config.yaml
routed_scale: 1.0
init_std_router: 0.0262
max_grad_norm: 1.0
train_tokens: 389500000
dataset: "wikipedia_en"
Below are experts of layer 5 (counted from 0) of a mixture-of-experts language model. Rows are named router (the router's row for the expert), up (a neuron's input weights, with its number) and show model dimensions 0-63. Each number is 200 + 20 x the weight over its row's rms, rounded and kept within 0 to 999.
After each expert's rows: a language model's description of what the expert responds to; "comes after" lists some tokens at least twice as common just before its tokens as in all text. This comes from a sample of Wikipedia text that the model never trained on. Tokens count by the router's weight.

# expert 23
router,196,195,208,217,215,206,209,182,184,185,206,222,175,157,214,223,203,185,173,218,196,179,223,232,254,230,185,266,217,248,200,210,200,187,175,211,195,207,211,207,211,225,211,230,179,179,189,194,216,202,220,208,210,208,154,208,243,225,201,209,194,221,220,198
up0,220,208,183,157,216,167,208,193,176,237,216,225,172,208,228,203,220,206,203,229,204,207,213,226,203,173,209,222,188,217,197,200,221,222,189,194,193,195,222,206,209,205,245,188,227,212,198,201,186,210,174,229,172,195,220,209,258,209,190,203,173,242,218,228
up1,188,195,191,201,188,171,192,212,176,200,179,202,185,199,196,202,211,182,193,218,203,202,200,194,220,184,176,182,205,223,192,173,214,185,174,218,222,214,187,202,227,163,225,197,191,241,218,162,212,196,231,220,190,211,212,224,214,178,182,169,206,217,203,178
up2,234,190,198,196,182,211,192,228,222,219,217,188,200,168,208,189,202,244,208,162,198,215,220,221,193,212,200,181,214,161,218,196,202,171,220,210,186,218,219,185,193,219,223,247,219,209,177,181,181,208,201,194,196,198,188,210,164,192,233,212,220,184,189,205
up3,210,184,201,226,194,179,196,207,223,218,218,226,165,190,222,224,238,191,187,186,176,203,206,158,215,215,221,212,183,225,168,209,190,175,193,168,211,205,232,225,201,204,219,193,198,219,193,187,178,225,187,224,175,192,202,202,224,218,169,202,206,198,173,204
up4,203,185,205,199,187,227,166,223,179,182,207,217,197,179,196,214,230,182,179,191,184,183,194,209,218,180,193,202,178,179,207,219,186,230,173,197,200,184,205,179,226,212,211,209,208,245,243,197,202,209,220,190,187,193,209,208,238,189,243,197,192,196,183,182
up5,211,198,210,182,193,171,183,171,202,197,181,187,178,198,193,160,156,217,156,210,233,228,197,164,192,235,209,192,191,187,196,220,205,200,199,190,247,182,219,196,181,218,205,229,216,218,207,193,239,159,181,230,191,216,220,217,191,185,200,199,198,183,201,193
up6,189,179,186,185,197,236,234,184,189,218,233,210,197,203,233,183,202,151,178,201,212,236,189,187,175,198,168,173,225,200,191,202,173,234,176,181,213,177,181,197,162,195,191,226,196,194,199,210,213,239,183,213,186,183,188,208,201,210,221,249,216,195,213,194
up7,193,227,183,209,182,221,217,171,202,154,178,199,179,161,205,183,227,179,239,189,201,191,208,184,182,212,252,195,229,178,199,188,209,184,179,204,184,243,211,219,198,225,225,192,215,220,182,204,179,200,189,177,199,178,209,192,223,196,205,222,173,191,190,237
up8,172,241,198,214,209,210,218,190,211,208,162,221,191,157,187,219,177,201,211,174,175,209,224,184,228,210,190,207,213,169,235,177,200,175,200,190,190,216,244,232,149,234,185,198,226,177,192,182,176,205,181,226,234,185,194,198,203,193,192,210,195,222,178,219
up9,222,211,201,198,192,158,206,228,208,205,184,215,198,237,234,192,176,172,222,178,203,206,214,184,211,191,178,206,191,218,197,181,192,245,174,172,242,223,209,226,152,183,204,175,194,198,205,195,193,216,220,212,198,210,190,207,186,184,169,213,222,221,208,169
up10,231,189,225,238,247,225,219,201,259,199,243,227,187,195,218,186,202,208,217,181,212,210,176,208,176,162,217,191,195,179,195,212,186,201,218,209,186,200,191,214,194,215,193,229,217,190,216,192,219,205,205,202,214,225,174,234,188,243,243,203,228,196,177,191
Sentence and section breaks. Full stops, paragraph breaks and == heading markers at sentence and section ends, plus sentence openers like In.
comes after: ".", "\n\n", ")", "s.", ").", "\""

# expert 20
router,194,218,198,213,205,183,208,228,185,201,207,226,178,213,227,150,190,227,223,185,213,201,219,218,232,211,199,211,193,194,248,175,187,178,183,189,218,183,195,222,201,215,181,188,195,193,218,201,188,201,202,195,178,166,217,169,204,186,214,198,211,211,187,199
up0,169,185,205,195,203,183,223,168,199,229,176,171,205,181,244,201,185,205,210,246,191,175,201,208,215,194,204,199,215,184,212,223,183,208,206,202,192,187,232,208,196,189,182,169,217,191,211,179,205,191,174,191,214,216,168,217,212,181,217,172,189,191,216,179
up1,203,186,150,219,193,196,185,203,213,224,196,198,197,213,170,185,184,202,208,217,206,210,218,205,184,207,213,209,167,219,212,169,216,177,195,222,191,219,189,208,209,211,240,209,248,218,216,231,199,205,198,202,187,164,212,193,211,217,200,201,222,191,207,204
up2,179,193,204,200,150,184,239,156,197,231,224,185,195,182,220,205,197,218,208,183,207,214,188,242,248,230,231,196,220,188,244,188,198,192,238,210,221,200,205,243,214,194,210,215,208,155,204,197,186,247,210,196,213,163,188,152,175,204,242,224,187,162,185,200
up3,183,181,173,232,200,214,208,201,179,215,214,205,217,206,212,204,205,215,211,241,226,221,197,175,204,208,197,170,215,208,162,230,186,177,212,207,207,209,241,194,187,182,193,146,204,222,220,178,204,192,229,204,189,204,210,194,205,204,211,192,176,217,210,184
up4,227,199,171,201,206,195,198,218,207,231,180,195,190,227,205,203,213,200,197,218,188,189,179,189,195,188,232,209,180,201,188,204,181,177,206,196,218,200,178,167,204,181,188,195,193,199,205,202,200,207,197,178,202,183,190,188,178,158,200,186,168,202,208,200
up5,203,218,233,243,188,239,228,222,215,213,190,196,208,200,207,192,211,226,161,168,203,212,139,213,216,200,190,235,230,187,204,182,204,194,216,185,189,201,181,187,197,213,216,186,174,179,207,174,183,190,161,226,201,201,186,183,238,184,202,198,236,186,207,227
up6,226,212,182,192,186,197,214,219,188,208,187,233,160,224,210,233,169,185,212,196,209,190,238,185,221,212,198,191,225,169,239,199,186,179,206,200,230,175,183,222,238,206,203,203,205,219,233,185,211,213,238,208,185,192,203,211,211,221,224,189,193,175,188,235
up7,214,176,177,175,222,184,197,165,180,201,178,179,197,210,213,183,221,177,222,205,188,230,220,169,180,215,208,184,182,207,208,211,181,193,192,209,227,174,221,195,213,167,156,202,191,208,179,240,184,183,187,217,212,209,176,219,169,246,216,180,175,200,172,195
up8,208,174,228,205,204,259,215,198,189,216,196,178,193,173,150,200,200,206,204,206,191,235,212,205,199,195,197,196,184,200,202,198,191,200,235,203,184,203,176,242,187,193,190,180,208,210,166,218,199,244,182,217,218,179,196,182,193,211,189,221,186,235,247,203
up9,231,198,215,183,198,211,214,246,191,165,180,220,228,197,169,178,197,214,210,171,197,202,205,179,178,229,222,222,179,200,189,213,204,225,199,221,216,186,190,203,217,173,208,167,199,209,163,204,195,174,187,207,198,201,212,179,180,175,189,174,191,232,205,183
up10,180,197,213,209,219,186,191,190,228,210,192,225,198,231,170,208,221,180,217,194,195,227,200,213,214,190,155,174,217,200,189,243,171,221,222,192,210,220,199,179,232,203,223,217,185,167,212,209,199,198,196,176,231,213,167,219,216,200,182,210,208,225,208,203
Numeric table separators. Pipe separators and line breaks between numbers in statistics and election tables, plus pieces of Latin species names in taxonomy lists.
comes after: "0", " |", "3", "1", "7", "6"

# expert 13
router,221,189,172,203,187,195,163,214,195,200,223,224,207,181,221,205,190,181,189,234,224,187,231,198,223,203,223,191,199,190,203,204,194,189,184,185,219,226,229,187,195,203,225,218,194,226,200,243,174,169,189,229,211,200,186,186,222,205,213,219,193,189,201,188
up0,186,192,202,216,209,242,187,224,183,219,214,243,224,212,206,217,215,195,185,212,213,196,203,216,216,221,189,229,197,196,213,201,217,176,202,196,197,186,201,205,180,182,208,216,215,233,182,189,205,196,210,197,182,160,228,227,221,189,203,220,202,202,205,183
up1,234,172,235,166,211,193,205,217,223,226,227,187,206,235,183,220,182,229,185,197,180,201,233,196,188,187,203,212,202,211,188,168,189,174,191,200,181,215,216,218,188,191,202,174,186,193,208,195,204,171,196,232,205,214,202,160,167,223,212,192,195,160,155,203
up2,206,206,199,192,195,168,195,212,245,196,209,162,214,195,181,168,202,205,177,200,211,196,188,241,181,189,215,169,228,215,210,197,193,193,207,195,181,220,164,194,159,210,210,216,231,186,208,202,198,205,197,238,207,202,167,150,211,209,214,187,167,199,195,191
up3,215,181,194,181,213,184,162,205,198,217,196,220,181,200,207,197,209,206,190,237,216,197,204,176,211,175,216,194,214,179,222,196,181,190,196,177,214,216,233,184,209,229,212,255,180,165,171,206,183,168,185,215,233,197,204,192,200,185,194,197,189,185,157,180
up4,184,196,209,216,203,198,205,196,183,212,153,192,191,184,205,156,212,155,196,161,168,236,206,165,213,169,203,215,198,209,190,195,190,202,181,178,194,194,198,167,178,189,199,204,197,192,202,224,166,202,170,192,192,179,186,180,198,180,231,195,165,182,189,206
up5,194,219,214,187,181,208,216,198,213,208,214,170,208,194,168,230,220,227,213,181,215,213,220,185,148,199,182,177,185,193,219,183,213,180,181,208,217,184,214,189,213,207,210,174,187,188,217,177,176,241,197,226,229,195,232,236,208,224,159,152,153,202,217,219
up6,200,199,219,175,180,199,173,176,155,205,203,199,184,178,236,157,167,163,196,196,206,199,207,186,216,226,174,227,209,186,193,175,188,218,187,226,202,191,237,202,177,249,211,221,207,198,191,201,246,191,221,188,216,232,199,206,196,196,180,193,160,217,218,215
up7,208,174,209,181,157,184,214,221,189,192,217,168,200,171,172,212,183,198,227,210,184,210,223,195,217,209,159,203,224,200,174,230,228,162,218,183,197,194,174,226,196,220,183,188,196,213,191,196,196,201,193,203,177,191,220,187,194,237,204,200,216,193,180,208
up8,201,191,180,219,199,191,182,176,218,192,205,186,193,213,209,208,196,166,207,167,199,236,185,208,201,181,199,181,198,172,198,198,190,218,203,216,180,193,157,180,185,206,202,201,195,216,166,214,199,241,181,221,193,192,200,201,174,204,216,198,214,218,215,203
up9,220,208,199,184,189,216,190,227,181,212,201,190,197,207,204,224,224,242,235,210,198,228,230,187,236,214,179,190,176,213,179,218,212,198,225,199,221,213,169,193,209,188,209,182,236,193,223,178,175,156,169,199,202,227,206,166,194,203,187,173,166,175,185,179
up10,250,219,221,224,196,180,248,210,195,227,197,212,187,207,208,216,223,204,148,160,186,190,213,229,198,213,212,191,162,184,217,190,209,164,219,171,193,172,190,185,218,182,209,222,187,208,163,191,195,177,189,215,198,222,193,166,208,227,188,197,160,224,212,203
Numeric punctuation and units. Separators and suffixes inside numbers, scores and times, such as 4:26, 23.1, 6–50, 52nd, plus units like km, °, minutes.
comes after: "3", "1", "0", "4", "2", "6"

# expert 40
router,218,199,193,206,203,210,210,210,171,189,226,209,194,206,192,184,182,175,191,210,179,206,240,214,233,191,139,188,223,182,230,170,215,198,188,282,209,204,205,216,208,208,248,204,227,209,199,241,203,215,196,234,197,164,173,195,219,228,195,207,180,201,213,203
up0,204,204,198,184,144,210,212,188,236,168,214,183,199,190,187,190,216,197,190,222,201,225,184,200,209,231,202,208,221,224,196,237,186,179,200,175,211,217,188,219,179,207,187,220,206,229,201,190,233,182,212,228,226,214,209,227,180,211,221,237,180,190,199,225
up1,200,181,192,217,155,191,209,199,200,168,217,192,200,192,190,183,173,185,178,205,163,194,194,200,210,214,172,200,191,185,206,203,244,233,203,196,179,203,241,199,206,209,217,192,216,233,213,168,161,214,175,179,225,206,172,210,182,178,237,186,240,207,228,177
up2,207,201,206,207,207,193,126,198,216,189,226,198,163,181,191,208,176,167,193,183,161,224,180,205,219,188,209,204,206,186,244,218,202,176,167,207,204,214,210,177,231,214,204,206,217,215,226,185,204,175,213,229,169,196,171,199,191,219,169,198,189,180,219,184
up3,184,197,212,196,161,195,201,190,182,195,170,161,184,207,175,175,222,195,203,207,200,207,216,201,202,177,219,223,217,218,178,218,200,247,211,211,186,230,219,218,190,206,181,211,213,153,229,195,204,188,191,231,235,205,190,199,185,189,227,226,200,209,218,241
up4,185,186,179,190,236,189,224,198,259,173,190,196,206,200,209,217,219,198,208,174,204,216,238,203,168,184,208,191,186,215,239,178,207,198,237,184,223,212,195,203,178,202,192,232,211,173,220,203,182,201,221,187,187,178,195,187,215,187,225,216,201,210,230,192
up5,222,201,192,184,224,205,214,211,201,188,185,206,184,222,192,189,178,201,225,204,178,218,218,232,218,208,201,225,215,177,184,198,176,221,205,200,185,174,186,137,148,211,182,180,220,252,182,208,211,223,212,203,196,213,154,191,197,198,210,198,196,194,203,230
up6,206,162,241,183,235,224,225,179,199,193,199,192,205,203,188,169,202,172,196,196,189,192,190,176,224,249,205,187,192,176,237,200,163,168,210,206,211,225,185,207,238,190,237,200,206,186,208,196,200,194,219,222,182,190,189,253,198,222,208,218,237,224,202,202
up7,200,233,200,213,186,212,210,207,191,234,180,188,198,173,251,201,212,167,236,198,217,189,225,187,188,185,182,198,213,203,206,218,191,198,187,210,215,192,211,231,186,202,192,208,191,202,221,218,180,198,217,218,191,212,195,218,214,188,210,194,208,214,170,214
up8,190,209,181,235,210,221,229,224,218,194,215,226,214,199,180,232,185,173,209,185,170,190,218,208,170,160,203,155,214,178,181,235,210,189,208,234,185,214,193,198,156,206,185,191,210,210,200,186,210,209,181,190,177,194,199,171,219,242,167,187,194,215,191,227
up9,213,193,204,197,197,200,222,208,189,219,209,185,216,206,230,208,229,200,216,211,200,226,239,175,186,199,202,165,198,179,187,216,220,206,176,233,193,190,193,203,160,189,219,197,205,241,196,189,155,197,191,227,169,200,228,227,224,149,194,160,204,196,173,227
up10,202,200,227,239,200,173,212,210,188,162,217,190,230,191,199,208,196,205,218,213,241,200,167,213,187,189,203,208,226,220,249,212,200,161,191,229,169,246,193,209,210,211,203,213,228,198,213,192,179,202,237,190,213,190,170,195,194,204,165,193,192,212,188,202
Death years, kin words. Death-year first digit after an en dash in lifespans (1908–1971), plus infobox field labels and family nouns like father, daughter, brother.
comes after: "–", "-", " m", " M", "M", "- M"

# expert 4
router,222,192,218,219,195,174,193,211,178,196,221,212,169,217,189,186,163,209,211,230,160,212,249,178,229,214,171,213,195,221,189,200,197,214,163,211,212,184,220,193,225,208,180,164,201,169,184,212,220,166,222,202,166,179,180,199,211,167,202,178,209,233,201,184
up0,232,185,204,209,199,202,213,216,178,230,192,201,173,248,185,240,209,197,199,178,209,196,226,216,222,178,196,215,213,180,185,232,212,222,218,183,196,191,223,209,234,213,193,229,186,211,201,204,205,173,207,221,178,217,206,187,212,223,226,142,220,214,230,211
up1,219,176,178,212,172,215,218,205,179,193,179,201,168,202,152,225,215,181,249,190,226,185,227,218,210,226,172,230,203,216,183,210,205,208,224,202,183,209,163,205,200,208,217,205,237,168,203,159,180,189,218,204,169,184,196,169,216,185,185,184,214,229,170,203
up2,184,184,219,198,186,182,201,191,217,168,176,205,196,210,174,224,202,197,209,168,195,192,210,198,246,210,211,184,195,205,186,192,243,171,217,204,207,185,205,177,176,187,215,194,170,192,207,201,202,167,210,215,197,196,220,211,210,200,176,193,190,166,231,210
up3,190,206,147,208,224,181,187,205,171,177,201,196,202,195,165,193,231,177,213,217,182,233,190,210,197,210,216,181,216,218,241,192,212,185,211,210,212,205,197,197,203,175,212,195,173,240,189,213,194,189,199,185,144,252,180,187,193,199,188,166,177,224,225,194
up4,208,224,184,192,216,181,190,215,223,209,163,204,162,200,198,214,223,221,205,222,203,192,206,167,184,173,215,225,203,204,210,170,193,173,178,197,192,184,161,202,195,188,196,182,216,204,218,200,221,208,204,224,202,178,155,230,238,163,230,209,204,217,217,217
up5,164,186,185,195,192,205,203,211,206,186,143,199,172,217,226,157,197,199,196,172,183,166,156,207,195,230,243,214,195,231,214,209,187,195,213,194,213,196,198,193,195,209,210,202,205,185,188,189,225,188,195,244,203,198,180,190,191,204,195,212,212,181,208,200
up6,183,208,207,201,193,214,227,190,191,200,218,214,152,204,187,207,232,201,190,193,178,177,185,185,224,191,171,205,211,179,202,183,200,205,169,183,204,188,210,224,199,195,182,203,199,206,209,192,200,179,205,180,170,203,206,200,209,188,218,231,177,202,185,187
up7,177,207,192,222,195,193,173,192,197,190,210,209,193,168,197,177,190,204,195,221,220,156,208,181,177,198,168,201,229,193,163,192,192,184,211,177,210,154,210,227,228,160,229,200,186,215,186,224,192,183,212,216,211,197,214,187,170,196,220,172,187,194,197,197
up8,201,190,200,223,176,177,163,191,173,212,181,202,166,205,196,168,180,189,199,202,182,200,193,183,221,209,178,209,222,201,213,178,205,190,224,181,237,217,199,210,226,214,232,187,183,211,225,191,173,214,219,189,247,205,219,176,197,201,197,215,207,217,196,146
up9,205,191,198,201,224,183,211,231,215,178,220,214,204,174,211,180,179,222,194,198,154,211,200,181,213,189,232,206,164,227,225,210,217,215,205,197,177,183,193,233,194,197,190,192,193,186,196,192,179,224,204,205,217,228,182,188,221,189,236,176,161,200,206,261
up10,181,194,224,198,184,132,195,199,182,222,183,191,186,202,188,186,219,191,181,211,174,217,179,200,205,196,173,178,193,172,204,214,207,205,190,198,202,176,212,204,195,199,212,207,173,194,200,174,208,187,207,195,214,183,185,212,168,193,242,208,179,221,209,208
Section headings, table markup. Wiki section markers (==, ===), table cell separators, percent cells and line breaks in stat tables, election results and infoboxes, e.g. Review scores.
comes after: "0", "\n", "\n\n", ",", "1", "3"

# expert 26
router,239,208,193,228,198,203,207,206,199,188,230,200,206,219,185,205,191,193,197,216,167,160,207,190,225,205,211,221,194,215,253,216,225,181,179,166,216,202,205,221,210,185,197,237,178,182,214,206,216,181,228,221,263,214,184,194,214,183,194,201,159,206,232,217
up0,185,196,186,196,190,202,208,233,207,222,168,219,163,222,197,157,206,191,187,187,234,232,168,215,194,198,210,200,203,208,200,205,199,191,212,208,167,202,193,197,227,191,220,192,212,193,195,216,208,182,207,186,219,238,154,195,199,210,220,213,192,216,196,182
up1,176,192,171,207,213,233,187,187,194,194,185,198,197,212,202,200,177,187,189,198,229,183,198,209,205,198,202,219,189,188,174,242,188,196,180,182,231,193,191,175,207,147,209,211,186,169,201,194,176,165,212,249,208,222,206,187,207,212,178,159,174,232,197,207
up2,171,221,189,211,202,205,203,226,220,228,204,195,181,194,182,210,201,189,207,189,220,236,187,199,183,222,173,211,212,183,223,233,247,199,203,167,210,191,220,222,191,219,218,230,211,173,194,194,196,217,223,169,175,207,179,189,224,202,183,169,160,190,197,203
up3,174,198,180,233,228,223,199,161,196,173,184,196,188,182,216,169,176,212,222,214,170,191,209,213,190,200,200,225,211,209,171,226,175,185,262,189,207,192,222,171,215,171,213,227,191,231,184,163,188,185,197,199,186,201,223,177,188,175,237,196,172,185,224,200
up4,195,211,184,227,214,192,195,167,222,174,197,209,175,211,206,176,215,174,192,204,191,174,173,211,203,223,206,206,204,204,184,193,206,203,206,203,200,211,232,180,184,179,238,162,234,178,199,207,219,261,202,220,200,164,229,174,193,192,205,225,192,188,215,217
up5,211,222,181,211,219,233,175,221,182,243,196,213,226,207,208,164,213,237,182,203,212,205,185,187,214,185,237,221,198,162,196,185,212,204,213,173,178,206,212,186,219,224,182,210,235,208,190,169,172,200,166,199,205,200,179,192,202,173,204,219,204,186,193,231
up6,214,187,212,171,222,192,199,164,229,198,205,194,208,170,221,223,236,177,167,198,205,245,188,207,189,170,213,218,192,175,175,235,198,167,200,213,213,208,207,193,206,231,181,188,210,166,190,214,173,201,195,186,207,212,172,188,205,231,180,225,174,216,221,192
up7,179,198,194,199,189,202,225,194,207,179,221,225,229,190,217,149,214,176,225,197,181,253,217,199,219,193,204,216,216,206,155,215,200,166,154,184,210,185,201,206,188,220,200,188,236,195,217,226,171,209,186,235,214,215,228,185,178,206,217,195,221,205,141,203
up8,167,183,211,203,185,211,198,181,200,212,161,178,214,168,171,208,173,195,197,208,186,206,189,201,191,235,213,178,165,179,233,170,192,195,201,192,187,199,220,189,193,174,182,189,206,220,182,220,216,187,199,201,197,180,172,209,163,193,198,218,246,218,187,202
up9,233,185,204,188,180,238,213,201,214,190,199,230,186,227,204,214,193,228,176,192,202,218,243,168,188,204,216,158,178,218,222,232,250,207,191,197,186,200,200,198,192,228,226,214,176,218,187,212,178,181,222,202,224,195,210,150,190,177,222,181,195,211,200,211
up10,176,195,204,138,198,197,227,180,230,205,216,200,196,163,187,210,191,209,203,199,185,188,188,195,168,195,169,197,176,187,175,200,228,181,188,187,188,239,206,222,202,221,217,198,196,200,236,212,199,214,248,216,172,180,187,212,206,199,173,189,212,231,188,214
Table numbers, particle adverbs. Numbers in sports standings and results tables, score dashes, and adverb particles like out, up, down, back after verbs.
comes after: " | ", "; ", " ", ") | ", " |  | ", ": "

# expert 10
router,187,221,212,192,196,193,203,209,190,171,222,221,165,200,213,184,211,204,196,218,166,189,215,203,201,169,250,217,191,240,230,142,183,177,179,213,232,235,212,185,199,188,193,191,172,193,232,227,196,192,202,201,188,187,183,215,213,207,217,201,211,204,198,192
up0,182,209,207,185,202,221,230,190,215,237,228,163,209,214,196,207,188,199,189,209,196,214,218,201,220,195,199,206,219,191,190,174,164,172,198,218,157,188,179,194,223,202,192,201,193,227,166,190,190,193,176,197,217,193,200,223,198,172,219,193,212,197,195,189
up1,173,193,149,213,225,180,202,200,207,229,239,189,211,200,184,189,177,181,201,158,206,205,226,193,201,193,198,197,186,146,219,226,189,207,236,198,197,211,224,174,207,215,189,203,185,222,232,184,154,222,201,204,169,218,172,174,204,185,215,190,241,222,177,158
up2,188,229,185,188,200,209,200,163,179,188,172,191,148,206,210,195,184,202,203,203,190,187,226,233,229,193,195,181,198,173,201,221,202,185,216,170,231,199,209,186,182,219,209,179,185,206,186,174,182,223,203,210,208,168,172,208,204,199,196,178,173,216,216,160
up3,176,165,210,232,213,225,166,203,210,181,195,192,185,233,215,219,212,202,171,201,196,238,216,218,213,195,217,210,163,183,196,182,192,202,223,206,214,220,221,208,174,206,174,200,210,221,196,215,210,197,178,205,234,197,154,215,202,233,197,229,195,217,189,192
up4,243,207,172,194,189,187,191,209,208,199,166,204,193,190,186,200,238,187,188,190,229,189,195,193,228,188,209,203,199,208,219,189,177,200,200,190,214,180,217,182,197,197,202,170,196,211,192,229,198,187,186,230,144,187,187,210,231,207,194,189,189,243,204,191
up5,209,195,212,203,204,207,187,230,217,198,177,192,197,182,211,199,209,160,175,176,177,204,175,227,202,187,202,208,200,203,179,170,184,182,210,173,185,223,203,220,181,203,195,193,209,210,206,180,153,234,190,180,156,192,196,186,200,177,184,163,180,244,205,140
up6,234,229,191,198,206,203,176,200,223,198,175,204,208,200,212,204,229,203,206,184,196,208,209,205,215,230,175,201,201,201,203,212,204,161,188,208,201,216,212,202,217,156,190,173,205,219,188,242,214,181,204,189,198,196,200,211,148,212,224,206,197,211,173,215
up7,221,194,252,187,211,220,168,194,201,175,211,228,200,194,197,210,193,191,181,253,222,230,166,173,157,202,185,186,222,201,191,201,208,191,205,164,163,187,219,179,221,210,193,158,209,215,192,188,191,185,213,164,217,192,183,224,198,211,216,206,225,218,173,174
up8,179,148,215,213,224,208,211,182,178,171,232,222,213,209,193,171,223,213,190,232,168,225,216,198,201,217,254,203,239,180,219,228,212,195,206,180,230,192,194,212,205,211,189,179,228,190,195,229,208,202,202,201,190,241,153,212,207,188,194,198,214,250,192,212
up9,210,209,158,201,185,216,179,201,161,204,186,223,181,236,207,182,168,251,186,206,213,210,215,210,181,198,227,242,210,218,222,215,197,215,209,165,208,223,215,177,236,193,236,197,200,209,193,199,210,208,216,218,231,240,194,209,196,212,175,202,225,247,216,173
up10,199,189,173,200,199,226,198,166,188,184,254,189,176,195,211,199,210,210,178,223,185,212,184,222,224,187,219,182,187,194,210,205,217,189,201,186,187,207,215,190,169,185,198,184,228,224,187,206,207,192,202,222,208,212,173,183,208,206,200,160,217,199,173,216
Digits in codes, symbols. Digits and symbols inside technical identifiers, subscripts and table cells, such as O_{2}, 2.0-liter, Facility ID numbers, and braces.
comes after: " | ", ".", " ", "; ", "| ", "–"

# expert 42
router,195,215,155,211,192,209,197,180,194,193,211,201,216,210,174,201,218,144,202,206,203,202,209,197,224,201,180,201,238,221,201,217,204,201,195,198,221,212,223,211,196,208,217,238,204,179,198,224,226,195,184,220,209,163,199,183,222,216,188,196,171,211,211,172
up0,183,191,183,215,179,209,236,205,164,187,229,232,202,221,129,216,221,207,167,181,198,165,217,199,188,219,237,224,242,223,170,219,189,196,179,209,173,178,201,215,186,197,223,203,202,216,182,203,217,224,203,203,191,174,200,197,199,175,217,204,208,214,176,203
up1,197,156,214,202,205,190,224,192,186,214,216,162,198,185,183,208,187,215,164,209,210,183,226,223,196,169,223,211,193,230,189,211,219,213,192,184,193,170,207,214,236,205,203,213,203,209,195,179,237,218,191,196,196,238,171,210,222,221,187,167,198,222,178,201
up2,205,214,231,189,177,189,180,194,185,198,198,196,205,229,245,226,232,209,197,196,190,178,210,205,166,207,190,218,200,202,207,204,195,189,225,219,176,165,205,193,164,205,231,209,196,156,205,190,218,174,160,233,207,214,220,207,185,215,195,155,168,169,224,210
up3,181,209,226,188,217,178,218,178,184,203,208,222,203,185,221,228,184,211,184,232,196,222,189,185,253,226,195,206,224,200,205,191,184,172,191,219,196,198,201,218,215,227,219,152,221,221,201,198,228,207,200,186,169,203,181,198,177,211,200,213,170,184,191,182
up4,185,217,206,202,229,219,190,192,203,182,180,192,175,252,184,172,203,220,185,170,193,189,189,191,201,185,200,222,206,183,202,209,215,226,211,209,221,148,194,174,179,200,186,183,177,202,222,197,209,205,194,228,192,227,207,200,220,169,195,200,214,192,168,171
up5,232,181,206,208,175,206,201,203,205,217,196,188,175,196,179,201,228,202,198,184,199,260,228,173,159,185,206,192,170,189,210,203,184,176,198,172,210,167,209,194,211,215,212,204,181,203,238,221,171,180,183,195,159,218,202,182,209,221,174,186,198,209,207,230
up6,188,145,222,194,220,202,206,178,205,203,190,197,187,260,215,193,224,194,193,224,204,187,199,203,221,164,183,185,181,176,164,184,193,162,219,227,184,168,223,214,241,226,170,226,190,190,197,198,195,173,176,237,203,209,168,205,182,211,177,202,212,190,227,231
up7,206,198,224,187,219,218,226,223,235,194,214,198,231,192,235,194,203,242,175,241,209,170,181,188,202,195,140,211,206,178,194,207,176,192,226,208,203,205,215,248,216,244,200,173,180,229,192,210,169,201,207,215,210,226,182,215,207,188,220,187,177,190,185,187
up8,207,194,192,205,223,197,176,192,224,190,212,197,266,196,215,211,205,230,200,216,220,211,230,201,196,210,221,178,203,209,226,192,184,224,204,200,221,183,185,207,184,190,219,206,187,225,230,166,228,175,166,225,222,198,165,182,208,207,224,213,184,199,227,169
up9,226,198,203,211,233,200,204,214,190,189,208,219,176,218,231,199,195,196,194,176,216,182,218,182,165,216,247,216,208,226,199,208,237,199,228,224,209,156,214,170,191,180,210,205,178,221,178,199,173,220,181,157,206,221,201,216,215,214,207,176,190,201,164,189
up10,185,182,184,193,223,204,194,194,204,208,219,163,177,201,176,195,224,186,180,202,168,188,199,194,198,207,191,215,189,180,253,198,236,211,199,209,194,227,209,212,212,188,203,219,229,184,195,182,222,157,191,230,193,230,205,204,195,235,180,210,212,216,216,212
Pronouns and odd word fragments. Sentence-starting pronouns like He, She, We, and They, plus scattered mid-word fragments and scores such as 86–72.
comes after: " | ", ", ", " ", " \"", " S", " ("